Weights of a small mixture-of-experts language model, trained from scratch on English Wikipedia.
Size: 12 layers, vocabulary 21660.
Experts: 48 experts in each of 12 layers, 32 SwiGLU neurons an expert, a sigmoid router, a shared expert of 256 neurons.
Below are experts of layer 8 (counted from 0) of a mixture-of-experts language model. Rows are named router (the router's row for the expert), gate (a neuron's input weights, with its number), up (a neuron's input weights, with its number), down (a neuron's output weights, with its number) and show model dimensions 0-255. Each number is 500 + 40 x the weight over its row's rms, rounded and kept within 0 to 999. Numbers have three digits each.
After each expert's rows: a language model's description of what the expert responds to. This comes from a sample of Wikipedia text that the model never trained on.

# expert 16
router:509439490513500507555486490518489405530489560483410546551489508469513483529557539462513542527526526528554400475528435567488524450535559542461577553518550505582442478609400494527513505512497538491495534519544472478498505443484527438488464482486577450504492489401551538441499501483491464490418527554563463502450481497415478506456528488498467514518572507511475512505456432460561459470530472521443513584443477477484443590460507540452553571504458520437449516500544481548542436449555478489526477462500523507443503553500527462486508520549479614472509517506467497494540499446560500538459512503462482483475480468498515483450490508458504474547507434419503530554471529466489538539502502505455534524552483445488503486503539531435477465415551528457492469497480581464517507542483543
gate1:468524456521485597518446550557536498474507522526507538521447460473509475569528527512453577535470501460532500456433531524513521531523487537501542549519560500457445509485552541447503502463517494467474476545467450549554518533460459465506524522559558482433513451468498548445461508499535446445502512493440471517513497517507465547453525477488534577535499500431457507513542424533448513512509565543572541479544562469464459540455464514501440472558446571476542494523516495501485490522460537492503467498454536569464485446483538513461504531474495606544490556478485474470436412480528535468482522482520532514434425442444424448493577548551442546520505490521509493581530490574520494604523444528542565551569542422473547473484457538505467429494479436563495463504516475476462492467442571
up1:574518444561461420478513528423485454524481507555514455484471554537487505538527423414579499456543509524464516496520488536462505511485485406443466545514470443528535541496539482485479493505478497511539539497502491535464480488504500552435502519432462519504492500629490546530528464452508520519475484488503539497531508490532509501447489504530368474511520477508489463515478556468545513489541442471408512570505497439498481517533552458511559479476491490512499490544558499521475488494604570517423533486500464466432501511458571532540515589571512422506531470497457550483472497518502506510494486540455496512548537503545539617525476546540522584482548590470488431441421510508471512415447514492567459454508522542541439522502526491551508522535469503521479594452521524539565456491469480
down1:487527506526557567478529501517529509555499512515450446544518449447482459567472497494492561505457500492488483516552466486478534537552446531502449496523523579513543518497462508590521463517490486504467555555470550516454517510470496492496552511491581499465528607473448538464420441507519448490512505521495539496413503517510492535526526516568528502574544477511519520532533512499515594438447493533479551503489528499449457527484538488534536451498484466490433525567481461460451451537533464453531505508514511492505544497508506434572528502539551564504460454458482456520522438504545499529518535431447524538484459516425451458584521491481456561519542537414449509516491509446410475525439531523538540467470492417540499583471508625520484461533584479458523494586571576479578566528468510
Description: First names such as John, James and David, surname fragments and word-final pieces like -ville, -ley, -ai, and name-ending periods.

# expert 36
router:550553549560485602502526562532410496450449482509532561504499519490511516529516510455473511548532562492510452547467531546576454487528545499435518518560514490561563509484450466484436471548526525502359476495516476502478551443544500476511491475478514525531541509397503416476506461497514493496440564552581497504422507508529515515502551528540533515553582521506492495529518514434552436515495487488522512565496439459518475538435523467464536450538553482498440527511472522500524547421563488416554460508526527538462536519490559389524519476527513599454539471521486556569466506488473531477525451484470480493558457538516508480469535436460525523530556487427556548554482514484460491495475555545509509496521524425542496533557488487527505483425559484441445496453500519467515514537519469
gate1:507605456542499553512463515457538467492518507500492525490512505503488556530524529504458492546522526504503538492475532500529550496480486597528569508539496452565525492477516475508562504511573453417466590504511395496528504478438442496540493522533491565436500478506475510517487491491509460469527461498528486480501538515573457492565554511528523536520465467493430484482461536480507487510509486526578445511550518537518467498482482532519477532561499482563555525533440527538473476488498460459524538555491515544550526485510495500492510497475477505478559538486454460526514356486559546538562501468596529516457526481528419515583594497492498599473560534447477545560578515475507448491501380531490522485549517556480465431453423512556454458518432472477392446486509466553541437495480495
up1:537491442570469499512488478451511485513503527549424527481420493441510488493529530541557543515466500573496502510486502568496554506507434524458501577486551483593525475497444570495470524459515448501467498516494528539522509536446490494549437463552472503459505502465466538504499462508517434557501475468513518541465493600455426455484525550489415468530481460486445475471437452483511539550482476568507583526478468456461525482516502412511406497561546460461483481584515557547393550528541525535492554493491526398543509434544544482498526495509506530457528549499505549499493511434532494525572524504483507555423596462471557546586554531546463512574577564466555483560460487449507497487499463498557472512481500522459514458551476462481456486490504493480483472505453537514509549424521482
down1:458519494488491439429596492547546479482513486528479520506440477473506445490487467468500506528398539583488532468508505492455481556489493473511466495441507503551513503501507509511471495524484526497443517516480468536558511489517481499536440477512513517409392508548502521529540456448522521443469403473511485494471551510508556544511522556592550482543436515517570511520507457441466523502482421470437524568501508503525450510462561561488460552544485482498437513490479517451562506542500533523500434471513549464404409485501489573503483526521486507471542439498503454538539449511518540593557524452524504540479513482436469435575550504478437486492532541503547507498421483487457462506509457567481563539457468529339494481497489374495457522478474503517485543490536485554543504518478465
Description: Digits inside decimal coordinates and track or year numbers, table separator rows and row-opening pipes, and pronouns such as them, its.

# expert 3
router:478512463520463497524487491498468481523481557491509601540438438466509476483528564471424527543545503538494431498606462523475537475526528549486538519549517529543444424493441493474460502496511564400492515530484511491445454470535511424525515515404516538511534462383509547494529509545516505557436564568526506540418460567463488528524549509555521618524513496495506538535497460484442475518560453487484527559464489491430515541446496536513497533503507510472439465483482505498572486467596491516500493536507483529510528479451512402494526499515496520499494459483472577542563491440499478455440530495426486487472473480506496424500433497445472474593504496426530579496482497493522507515463542563538502510524518466522520543484501545431444466463564527493517445499504547439542453566440521
gate0:472463486526451494414534504478521544515570543422473505539503538534465520510463553476427541530500515463566517461511534432550470457489433519517582468466421497436419476504504545523506485525470532501572487495473472454608391403540540497499537483427518518533501488557480510559492501464462503545499517489524467514525510462530536603458466482507485473507448559533509559541490486501503433460537543416524541481529478480472527518507459525492460489564511546489527495514462463534560512606503503553510475508524462482537572498477431418494570543503563416494540453457464500536534464535416567506518571495536495556465476487473525507538484486458478498486494522495525498496530457539516495482481437505556509555447485500486528525508512506487462527405462458546511499453566414487542413491458558
up0:472469580556522526509496512412481501432491466466560462511504456433534435547531520549488466505466498553557511524469464528529480542450458546532489454454507479456507480490516487551505509527535443537491595532468471523597458484511565448511548538572513518404396530561531524520487515434537470467513471532489436483419509551552455510572521502544515549534486531498500469517475419494506511524501440464532501556481566502472470528446434491438483524492501510560481529437453515513530439519438526501571549488504448462521479555538505485456540464452498493500507502486530457535448590438475492427469562494479539422476507513484448559539611439444487438527584539496504519497550532478508496498472490502509536473521507552517536530574435469454519504458610524533472508484506502566487484496506524
down0:500475528493526505478517503568460512500485586480444452504606593496513539443505516440472546505405453521476480507538556514465463498404536495443564470504401442551447498521513442492509516527474477566573570491518529523539480444530547484528407490497506496497491498470509489540533521489514509478549516512467448504555462485462590466453469434504461448563519484494555543486467501464398543573498474484538493473507483471481482483502508460439516471504444564516511539458452569472564486533495459557476450529545517479496567443481525486475523482493475540522495537498488484569522522562440581504490503559502460508480536441466478521484479474511508490532592456518490529381533459536537463484530522500526495510482450546504413481490493521567583480552449457476485497478486575481522446543423569
Description: Dash bullets, pipes, line breaks and closing brackets ending entries in lists, infoboxes and succession boxes, plus name endings like -ović, Singh, -idae.

# expert 0
router:494536481457485575600536514437414464491480564501461558573561514472543584504539523463499490568560580496499469483529479564456421495544585542496535574474515507550470530520445537447469507465590542496482565485538534523504480538539490486523498529505510429484501500419523476504541449551531471528491539469540521451434509552473446522566489461554504508502545516525515522507524527479558525469468490503543471487461480513487508503470559511425461546534531476413465486412526494504571457429537487466488497548569546493512469553516528484498501546527548539513513539587453447490507509469455437514522492485460497499542495501546463499572557520436500540480531498440561515542485414474446536497528533528497493487557502481620505500542421522480422476494520513526509471604460518466550505481500494
gate2:516522490479478537505512576528522518545545487532425468529483519484496505405470518496582459535527491449522435483469485502515515504550482459515420538506576499558487415510516473403484489432473495482499503447470576482513474500483468552558485500517513482526470532453492493444436522529532482537500544417514465468480495457432522480502442648516459501510524590460464473501500517447491526533484526466510504506502516597502421481466468450459450473494431524462566598431490503476466557561480460478469479442583488559542464571477577523586450459503514490520504506506573452540523456529411517504546478569556491448484488503536493504498472519514564514512465546582449509480460494561475479452560466487471490435492472529494471479504522492517460505477585575450547512553504484531530512478475503
up2:464475482478477486513497518474460501571510458475441476479514494462504481507477559562536474502532490546500469455492485456499514463598525525512468486461456463517443459554548524479501567400496509501527511501458530592532439532542443453513535556577458511438496494538553491532464475543524526520529525461491477422513495523538507520468455589562422438444481585476467543536491516500514548495494576427513497506596491522455453488526507483443504559557436542451474505467449511510512523551446473577493532456541519474572474571519582537563470507449504432526475533497474448538481499509442517454477541479534519465504423510473523503546539443526478504447553519540498501490497394493469475459488415498514417489503528522588472435507539539532462505432607518501527442511551497533538517514455479
down2:455487460416478469522552512448523541483448456467519493517461480479490527495510480473515485506486552453457482511465495460496466473482509531493534438524405515506531495506550514489495468586422479490504415550523481507523507455450442533509515496493513545464464503501518539424515506514485516518541442530601444502473488466457397532553465461536484482426400506544453577569506490485510519510515545497566463554515600512483521486387513521477482506527502522524508532561507551506580474479470544467537555518480476365555437491482541516472473472557540497498519528508437474473419496473504527584535471506427559422554481572546524482525470480452500547506477523490461512497516502462474485513531518506488451457461506481574506508610429469557500460546435472506481398495544473529525494543496455
Description: Articles, prepositions and past-tense verbs such as a, in, had, took, plus parentheses after release dates and digits inside table cells.

# expert 23
router:513501497479451558563481542491474459484432528551539568509487475473571528504511519588497499491506513478540470503467482520471522442505557513476529565474495487516489489527486482453494445526526526511399535487491532501551556478505445515512505541499507540508508449489504462476500435537448494403500503577535578485378533528459424486524477482522385510544532466495527498528525490527467473476579538509472468550461465430478543527498533421485599497494500469471467445471489508565529484464623521457529520523496569451519504515519504520536496481559543568546526513505477483518478504437500482475484451476492486486539475512499433528515545453455494517541548554511540528554444441414452511474490555523455498490552437509579529560496503521504556384485474488494460518542517588396544582496515466
gate2:538518477541494526466548505512443490510497518522559489512492430461485467477454553475519426499508432453500494470516514515528542575498491539505532520471465503531481561473504434460506481511528482427431467445528532474484506499513487651567466499510465486514451550471531478413449555502489467470505472501442522470513548538511484415431505540497450530580495531485518476454522560521506542579523551526511511459484516520489467469523429538500488397513510567569504556477471505495481554537462490449520494496500447489511525557483493540499504481471516524516546523511584497509591471443490509500517527493563553532504522540565459497421442512501519520472485519533507515513531499529566477411531435504457522445525501521419518506454528456557505555622462623394546482531563465439449480466473484
up2:504479534513495491494458545498532477540479423450456573516512453505500533515463541536481497506558455562462452458513477511459498513490492524473491465505441526541451496587502463515457581493460495510479500492461507512450433478630542452474490495534495440508461448558502512579524466493530509481515600495500453414477484478539528455491495523476475506462540523408430602484514550446539499445482506434506496451509477498481558464496512571476496548561478495463463471453473479551516506449511483522541474499541503497544503444478501482466422556492598468460469532541444501502437554549467459467482506477472474427526427539406491568501476514511445513481595424461551507554519460462547472513479446507502458498498564418565524434507527552487586481391520506505470538485493503464532463464508480
down2:521536513522418485518497563480585527490515574585485489500476487551535514506541491448503484536491541498449459483446575525564545477472557486495581462509502468465457490503548533448556537553465489459526540515480492559503495437489439536556493482537543489523490460476567495507516499490505536411551469518545506505531498543609494543502507503526507519535508479408551518525490504452527436456462500458550511425501483587412490447473466472395494590456507513450493477470557500542507568492488447557511502477473590504477450500510495581462510490493551528548520505470514479455486538458449471486524494549461508568528448503487544522517488502433435483527502505578501488497477476444487451440500557494448486497489523551480549460503442517547536466551447429601565497462440474506579453533564541
Description: Words and numbers in demographic and statistics text, such as than, only, of all households, percentages, and census headings and table pipes.

# expert 45
router:591509511455465520529493537515491456464481561547524572532517453515500543496527472427505495497458547512531447459475509524482459473580544519467504562489451456554461431494433473493486542471472471491535493514481468478463478494465521468499475537531499467478469535502495450460515497491454463474450543527545500558414537546564512509467507508516519473466575500452496418553425458518503475429535486444429505507483476498449521521521560479509574579496501455417478422403526467531522388505565524485549506497537522463486539539473545523479486455521531565470545544525440535493508532559515457460517439487442537486445516458562404507466464484436520488510527503467469524500431459472516499530475528612469464568512474478606477567472425542506446458492503558464471500529501582484548516561519475
gate0:495449543435562504490486526569556493472499493539389540501491537542481525475494491454523494528507489482420465451451503516496459520490462459469522521426490500497465484514606505475520509499485538462541488516561461485571494480478543416626484518450462478478501431529428514505507485454455550459559471434491462537518552498550514509513460453489501458486444497470486527542492569514475465467473478524498507450567499443498439534497496570500410443537428507486452492442495488546519455555501527553561499500477524496558578428469493437519491553567529505537460527412500488531473480447474498514548531550499550501494512490566527557512511512490556490481502547524522480456528482498495450482442448473451518575555392492484451489557459486458514532579437450529499523449482431445545497504401558
up0:439536555517513429504540459499479563411452505471485522544483493485581519589487418534477454486498505607539527591432530481522524551507492555559456445499535515549507398460516453542454511535467457494464566517441449557431448541515520463491545532492477484507466548528471491474475504474493522515580480550503452417457453567601512499532526469563454462527503487457505489517529426521524449536567455466472454507495475496527454486442427450521494492488518491578497511504517512508524480547483533598468542462473471523538460541514516491442518477470585460461507518480563543519417570509502522480435497557502458467501567489511519566573531444476448503580524491444546518511512516487562496539486474482462486440455458499524535509498509513511523527530507520557446542532511457535465518514451456
down0:542453455473512557480487571554537505525574452490476510460481515499461476532479569482532489531466500558458466509573516489471451496446492485471516560493416487476422465535579461528528488477447429541533477531481487446510506464524563486521462535501406458500504428495560544484580513400439510523531500411479505491546512561525509491456449446456407467664492488510465584478466490465430532524458464476456471494530471462417468462580527461421558498507499464452519563517449457541546489481465457494469476551572510438450519456501508555509475484525507513521536518504510508518550487520466548485517553521498541492505521425514512492517550526526467549502578534540544525462536440552479515473501535439509517495550471551523491465470493532530540506534512489523522510600545492545529538497471526
Description: Auxiliary verbs had, have, has, was, been, plus opening fragments of database and place names like BR(ENDA), Slavia, Mac(orís).

# expert 38
router:513543485538422476547530535491456383449360479535548564517507424515582523556551498494492553536502498421537516473511504506443466552526593550514521475502510537467436511544475440480418485501485505514493515532477495453497513495507420489542512453488518494502520472490455503557510434520455496533486507539487526513415502556510498493488454500518488508525526466531571479606514466520480531493514477449490466554481485499511540528473555454478506502471543459446476443462513502511519506445465471476571448488517511544531514551533503477552532499525518531484488505528460473497503544523441477503504484473532459488460503456578540487533525506426525534612465513433515490499466472413429521451512549571466514550521492515609615530449449593570467421497510567507519516513489519466507446490563515
gate1:537520429575498494530484537443530458459410488568501446464507470411511562429509493503491503544468485432499509563435490517493448557467461508551524511575457537488469512464519498518501500515542523479531479527466482549539583469465520463539510514469532502502510398513515561509474532497505564509459526476477464472531545509505493458556478437529462522518494490562466464482469504483454554471497529551572430552504527428461463562446499451498499423554391588560512470510545482434467467485550536470476474514495529533569571539439562502515515493448456499514517511431497518501438534458473422538519518470518512441501458516537450548483505491500503549521503603598462497488473497510534521491549468538535454478558496504532486491412502496529449492504418526549496583491532502514557458397509459
up1:486511522542485485491463429500479509529562553532503548530457497477544466530465460446576488436507507495487484484505492520547568494533462522521485498433546436511484475502507483490500489467509451494486458569578521478470501540448507525503508507493495562529526576551509497556492486468529457543508407513503525530462482500417466479508525556480498483478456483418513480483513478457528534517569406442464516491481506524462525455541526518555500481496504438517452497515509537605482548517553507550498497405463508454485432479562530555521510542525552535501533550573473458499529456541513557467524495473484527460490523435462587497530542484588541520499523514457528485524471473422527531541430511418575428421489540445410541441555558485526463529510448461530488519563524651526511524419523533
down1:466484468484499494462543499604504507530489499488557438583420532494532439547554546451551423540472465466425485467462497525441514480520481536472497436498518534510485541522474522449449477558475483515476513512478470525490452533424522516468508548471477554554493516473470537506500501525497527442477475486521504509489543477524569519549473537524595487502503476495560453471529503460513537379475471437456529523474392458516446523499565516514484497517482482555485520520505473496492551610444490446537551513463567471461435517566487536570542520478552531477596489483462582521466541452516532537517551463467425570484432503472451438511574494446427558521527479523481548485533459522487453531494538540507523514509594518554447555482491479545563512501465464477491533442564501469545542547476541
Description: Single consonants and short pieces inside foreign or unusual words like Sch-we-izer, F-rag-mentis, T-w-isted, plus ±% and Phylum.

# expert 41
router:578467493477423556532504515523492476522442547572457514500528462455501504569611457457508502470535550493528412476535524547461460536537533553494508547489543543508461511545437454482482464525536514478476478509474454472471558495514444464526538443504527478510512454491429538526511504524461511449444458500514520523458482530475429495511495526504476486523533534526502503565466451542513611534519502469535525563392556499489466598461500531441550512446494540519452459553501492512512453504547507388566454518542527519527586516473474473456545545518513478393493463600453442458516464474433521503466511533459461532466456450571495509509486492510515472544493472429551514531477504501504529595537550593508473521539456414493533471459484515432497468459545538458443513520515500482501475472514442
gate1:467473504565502516474512522494484483462468490510593464496524449489534538485532529485445533515498488466566494519448462460529474529499487549586536497553479453524425493504535484459502547501536472476547471492444502537515471473512427523518513582550531449491518492506478539567484548521446570492539492495515444438546446483555541506480466406527534503524473528532505513532600535531478613490489438475578465549527535463488500510413478545477529539497497517518485420537523515499491483473510578461560450551542529540560536475392514558461482536475541519439535504442540471522459502480439524524471525480606503524446460432522434566508529488518426551496489515475415464479550521542468484494577527521535450480500582479524478472488434501549540481543430524513460503510528586453483438517540436
up1:530450434572532456459432457407448473486446476588500463546403552505564479511501487433568547524498535430488483493419492547521566491502406496494455570438507470531527593549548509503442527462438508513491493520498491592531462550477472561465476540505448489510441526524490495555507528481500448534530563408519548521492510484433512487479553536472485464495526456463498504528470466489549516570507510500474536555508554520500498567521537493552534478532501522525462509590505529484512504529584508486473525419475538492490510453542542528544455500541536532547518501455456536505460443472619502492515516494498501520468549468517527474575515473565476496476538523461571474485514468469469481521532586495514481496473460511499535532480535474588480495523414569513517554509444539512446536426530461
down1:494474562533385443502472438547603526451504485552503504506553525456525463502506495507473486517485471550536478434522462557501440469500491544507574493496503541554555503480442486520459473519487514452530503443600540518471525469505481509543438468521497471432429483524506543478510502423538570519555443548537550474498537544535599523539524509489509526522459479477576480473448441500575554459473496456497492477441471552574443440500507508545486545433533509551516523536562516459549460540461426477500529499484628513483465487503486451525546510432510545542479539482481457467538489411476522545528493499482513488561442499501455490585503478506534510587545505546461609523511544495456535489468548531524558537435527526541506481426471453491539498520525471495518557482432470468509513549488491
Description: Digits inside years and record IDs, coordinate marks like ″N, plus transitions such as However and Succeeded, and pieces like im in mimic.

# expert 1
router:547505454555452510547521592516528492469496541517556555580477420496505421541567481502478496472505543500555458537491481555485567468542564525462544545554491509541461451501444492512407448491487559513485494515514445447531484449484518501463495511516480424502530502432517415442537461488465532493445492477520493504522518535522506482490496506507450535587521481519593396534502482560487491456525477500461506535489460548519534513496554521417617602429460487503492501524531550514513472472515433479578512487480502530497567461500483491523531476550430488448452603522440457517502510499550472489590493452507510515525547504562436477538508479491470480594476538521521530525467514476488510531444530514494458587557484500556477564547501559494502481534506470522433494564517547432512556519488543
gate2:532470485499477506518525544502506459529425467470553471509506442509522534468497559506504403437450478426574525483497469474504530533465395490504452575546521501496516538457484484458553498457517477485497521413515457499503495481534472545595517512553468467463470552503444454429467598476480405519485532486479496526516531483465551438425548502491469446514495469467455490492611517529452530610523503506512505489460534499530444466475484523488522461569443547545525497473481492481489547554476486470500480433499457524532505464524545549546494478491495461530563537489500410458510485491520513501490488507504546536467576537532463497479523489551542529499496470554517554406424501567493474458519474456472481470571509540460532537475464463556469600567503628411530448541511536497488552537524506
up2:437433574477514483461446408482508428529538471505560537542500512525493476520437532542498521484544519503448446518490466493495501500465495514507459518523523533514536451553511524518437539461467491516529476492457506512463436557533498464433526505518549492476416492505425444554467452501510562495436498428449448415511461516491513486432447516534492454480490544443485609553477478440538471485527565440476478488528534496513466499559484522449536557549493564494499489571459479499488483640431441560510503526487489559562461491514553531448503523491459454470465536546473510396455589554494519484477488536479557440472417492437565491487422422521494469522498520477529537481516403491499457562473451556485496549485521512552531474513537539508515527464533516536515456455512435528502512502478474
down2:490514572531478475492439547515617439477502506486465574484469514501519479422573478452505553491542468478485502556479488459633425444522551542474551471549528522550446514494512499418475519562453530510507495607491529502484499448490506507478394423466533468550525533467560517456526508536538476486510448472518544481489468524578522473528490485506479477435496491483479496529474500502546468441528568489489590544514479507485505525387514494430489515489541516508501519516521495593485468431423481493530502522530534514491509531454536514423528555470462539484528449452469441471444526519426525479516452533460491468529384558444476505525488514443467536469511498538479509510530501449481446512554463541502470565458565524542522525575474551487511512563436448519502437481497500521491432534478501
Description: Digits inside years and numbers (2021, 1904, ISBN digits) plus capitalised word-opening fragments of proper names like Coc, Il, Camp.

# expert 20
router:564492498564512547561497491499469437504533599563503591512464484468562467533544468509513532543498520432545433435478523474473442455606569561543541549447453531529481462512524515448462505435471571534501596471529473462459559441508536428494521475502547510448499495478519536483533425455514504434443517468526501469473494570534519511500504577481489542489499463498542466554484440522454519441561456508490478558478453506513496528559536492441564571489504463554462585501534544492612485412497519450545508520463512530477492551457532480486544550516475524411502538510490521503539515488458553511472541503470483556570501481532495409460501506431506462552528496473479516517544516505481570535495506527513511495550470517557532533453489541514503436458488483445508521464472543467590519515525548
gate2:484485504495533544451559503488476496526441433487504525491521473482447520426461572504494383456460450456494489547507483471457598487479423477525499496598513591513549495494544481480523491438484473544524487516529491511505500499454537559579448512510511446497424565531567528453418560502504502490515523485515505500450557504489566476423517513465464464514517484453511578473538511507510487523494429469513507466510514510523498481490509504495520461523475512548519596469474552512518532556481493492524461481505493494528507473453562516508485521425457548394527553452589457497468542537480486507520520514563505491465509592506463489453536417504613449464525502565458507410541507533444556468556510437433465497501495568497518583474487480552490441580523597450507545452485510485498498505526542
up2:534434505519459504446479437470428518472481458483441560466562486496529435473458591557492530449418531533529453507597489462520532467532496554539469467519506549509435442519458506579471492482498492478545440483510505543487459487526572434505538569539454425478478469497517543531489472486630446525457543522409528414501463565555479502536450555521467515535521492478474522531507538510591547488532537494441526496566443434517529486558509510442520516481488540493478459535426508489372490544490452502466512517491495532557496471519539483487520452529440476481505506501469549536497598533453467447533550515493474502516438447525589542492482429445494491473525553463529474499525531428496464548458441480511453454441491511560493513509490528477504525476509499511556468504513529542505475498471435
down2:483500549507502502522507489533619545532462547435549554529482579441484516501582371479431502565518519464541504500433458508537466532459465451522531487558500528500601538492600501429533483556558507455472532508498472596457523448472504569505543481504519533503481450525549506442463533535471500454463502505513479502496481427514532541520487584468595508526481513498564540490497525470430481508482470484552518496531475486483481515482462503508468503434441549537534490505592505486548437494444505462555533469535562451461527541471526520515525517463507515527501541419472504487463517440484547466488518534463491524463509502466462496501429518452508463546512471547386512542544475519441485480581466524512482514505569556507452503533468606538471464531459451494573443457550464469507459492484504
Description: Bullets, colons and "the" in infobox lines on sportspeople, stations and places, such as squad lists, "Fare zone:" and coordinate seconds.

# expert 15
router:573527401481478513546438518449482442500398553480524585492464557487557463499547494482471511471504475490529526540519480528461503509633545493546528493436486518522497471513513502545462505533544539508493510506515484512505567456523479473540517470500547511494540494451492432484582502537442434439509553544474507524457497491530492506527489557493454440519519501550608500537534452507468524535521534491502516527452466516435540544427553456447535535476504544509531533531518555495499438484562487433521516466490571496507529531441445527523523462566518554495514529530470455525543538513541517493518451482542451547512444461543452468523576410503578486592487459441530548562473478468471477502578504565535527567461406479553484518503487506441481499442514519447478519513483540499469518544554614
gate0:501444455467461535471473486512548528460519455509501519482522579517507443541497458416460559586512472421478548501492536449467541521443488458516544504527488409548509532533557545532453552542504474437479497503467430543569489506583539491590557455531504506466529505496496505571502458508497516528563436507521485486540543527563476536466578494510446500490439448534513562494469507464495470488470567443439496487530450477472489503461521458521454525580551507476479534484521502495536461493487528498524468531421520554523560448480443568596514496487520521559532531408426523559516497485459543501525541514565502568494453518581533565540474515468473440558488451483579472485586453446529409521476515505490494502501499532497484525535550483497429495531462462513461492404499424513454498541527499
up0:486431598530533482502546492434512546456480515509535535493445476504497416499512524507470448486495525565530530552525510493537505521513481569538469521467506540479492419500462444624520528540532414489497557534478530524473414454522547449534558578500512552450446519530466535513503503436556451501513472552467471466477428597532481506540531480534485580533506555457541453524528476548501510523515477425528488485506535448482468513475401490510524554476509490537472489510472501538493456545470468520497545495531505404479520590505531507461551489515543496514499473501476511552493537448475489486516539532487479506487549501471474571543526436472542454556512616421565531505565546486545516525442520490487467421492508528521534430524484509498537498477536493495456595515559454543525444464494382
down0:492521509456523561445519535553504476536539484513514495490613569543521537439456517536511526503458487483488491552523557464458515496418532457520505517471506466532514472455501479531539576546498503544546430471543499449507547480504540476503449457491466459446461473492575492505496490546459449489558509541504513519568448514448508452477475517494425518552505461511571465496454470409384521540476467537444468511538468458471465484489522519413485518561516469462524497479470540555490440496490506447432440543494495483480436495476471543598489560574560439521502490486496501463536494548459550468561474575431544537491501465546534392609563445535511553526494496550534510502566503555466486488519479447460506511476485454496464478497469624530490516509443506489541503470513504525527484583437489
Description: "of" after rank, party words like Democratic, Liberal, National, and pipes, spaces and word pieces inside table rows and headings.

# expert 18
router:511525516522547519498506536458523436471574519539564516519454492496490490584519525482471552536448505516429473470475530547513458446503532498530535555478515508600445518487510474468427458500506552493429492594476499547447479460433500507482469541473527562426479453460510439514507453520500481540447501484440508493504506561478504485448499503507468448484599481542552478545481471493547510477567451538523480552496493531467479630473533479475503543487436472483444565452498497544512444436499465488451477440508441497502484536530514449476505490532500540440495530443404487562537491563447456483513452492502433419527491486571468423484515503479504469553532504472591578558532486504472507571480529594495455519527480542600521443510471561566497442480516537551486511509573532484547526478508483
gate1:553518477585531559513528518433494487432474498525576499459502449497504536574525530508453508562482509489533586496452483421487467538526486585580547478527475468502420490517498453517501513483539475465502467543504411515609552443505462448572491518488524506474480491496504491512463499435509510527466563462446464428523507527545557463481516470507511542530518446484478502555537562589421517451538516460544456523599506525489458505538499576519514536572513508535418437519517541564474504473509505465500529526415512502540486478434470523496515558479505524478507573489461402479480493522413562513522556519554524477512444475453464494491517508545503510468520530575455453509520496599550461461468460494522497483505537497520553444562460511543445417456447557510533534522488441524465500458495483
up1:522521466471489488521471452414506544500490529534514511462438516494554504472519470480537502380487514502517498554514541565442522526466449497504394544484482462505448438475538492475480504437495480503466435478513468527470457539425497585496495435511588509467512538539494540510430515461561558540527437505489465499521514436430452495455508583527474476493508515450491454469512492458538554491534527457468534528479529505491534502538507471456451501502539464517503507536566520474459528513582521587493560490483477455482503536578527517507554634512444515457536490494439506522516456511546468535586507429466549557411505534515590511557503527496567526534515531545499471484422587422435513457454474530553504484529500488482492536574542461524500525523498474532495543536515588553443521500550524
down1:501540488529504474429491536535551503547527518443503515513457491434477492589494498476554527567504496525532515444456470480466458510449525515507487471546542530539467577525518484485476458488486524490452547546454465569509502465600492532523546479483483487458461499552498448485554450503526587515510524577521506441483584485529482588503550526468525502551521505505578509542542479479521485459498538524492534488488415477498425516459521495539497531507477497545521476485537496445594472573474488513520489501478610475499424559497505507494470434507523585555486484504492490433459523508533515639542517508438512506501454506442489506558533494504417505496556538549464558443523546497433472503499404512389514475468523561457479496470545475547528526563516423523546531506512583519458579540552494
Description: Digits inside decimals, coordinates, percentages and sports score tables, plus single-letter pieces in names, such as Ge-h-ringer.

# expert 32
router:557540555550462480483481498542468432490447487510485506499457521509549422501549491447489579542474526499519461459518531514414409489538542479489533587517539487557482476532421465482473444535536564452471548499453583431482486520500502466514480517485593469508559509438504501532552528474516557452470503527522494545475432550471502539498513550533424508565523499485483512473482537489504483465543486514516513565479515492456543528469533564493507502482510481514452493441496451410594469427498546416532480520516509477504511494462496466500519546535472485503533581462480528459453581464487465512497549527404389437548421441499469429503503563393562526525496443486509550470558492472443461475546527563482508501540491504517532491465440545500464431445500482473536486514560510535554515536539517
gate0:514545517517469462456530511553546477454507558463498460445512500528432450496434557481477556538501523452463498447483530514462508426461433417517466524432529497501389485532523521447508501500503526482481455448526547520509449451533549502547498564470459422553447520478472528585537476393506454543541490475487446493499508522547543532536509471473446476513484507543463518425516559455493447485550508458504512425524470469519434520501466472546439435508485495458507515502462466464582511510433549554508398449487518530564531490469461504511492560528472419551511491411493482493501529508500539445516487471491549413511483456531537525614531437512522545460479488507526490459592455535519451478545492447493521566487477490535524503498445509514490552488491502543507484414556417459539438507453529
up0:449434543534585467549474526445488533473469446505508505584473545429471501577514470529516484522437441565448507540464437549594461558503463539537546495514494531465519495440560526493430545552515457494505533501475537542575522502495564513463537472524543545456471507547475517505496466477527526519543505491527495471492512562524532476522551466566525482514497529445510508566448468555430491526478460446507458495497508484470474526455496481467514546473505478578454510487523583500478481567442464528454535475487452557461480591463542546545535525484503483516458530517542512513403601422415483473423525579526578443426495524492505558517556488490514469504512534432520496536454514451520527526488429476460470441493569525514502468496518489412466515500553506427487505536465516572506459506443458
down0:551519506452532512530514550515532471463532536552434528486491528546491478530519572485467569509481472492521555441579505502446467491441541509537495514566546496559498527423516467563549602517527494472544543514476432451510487425492519558509533497530464515570461374499521578536520485509513500514590470474477461479481416528475510514499552472585451462593515449480456563501456515476464546498482471505504481507520465505468451492531549495442474486492538464407497567506507562473543511522431526519485508533515546468543511527481439553579478514503441478523523548465588509511510487540524488441595530558520515516507590479551555514481544426483491510528482470524530462492430436480465545538501536522511524455493461587500480466540515515523493556489513551463443570495495483462571436449493547
Description: Colons after infobox field labels like Died:, Status: and Years active:, coordinate digits, and verbs like began, started, opened.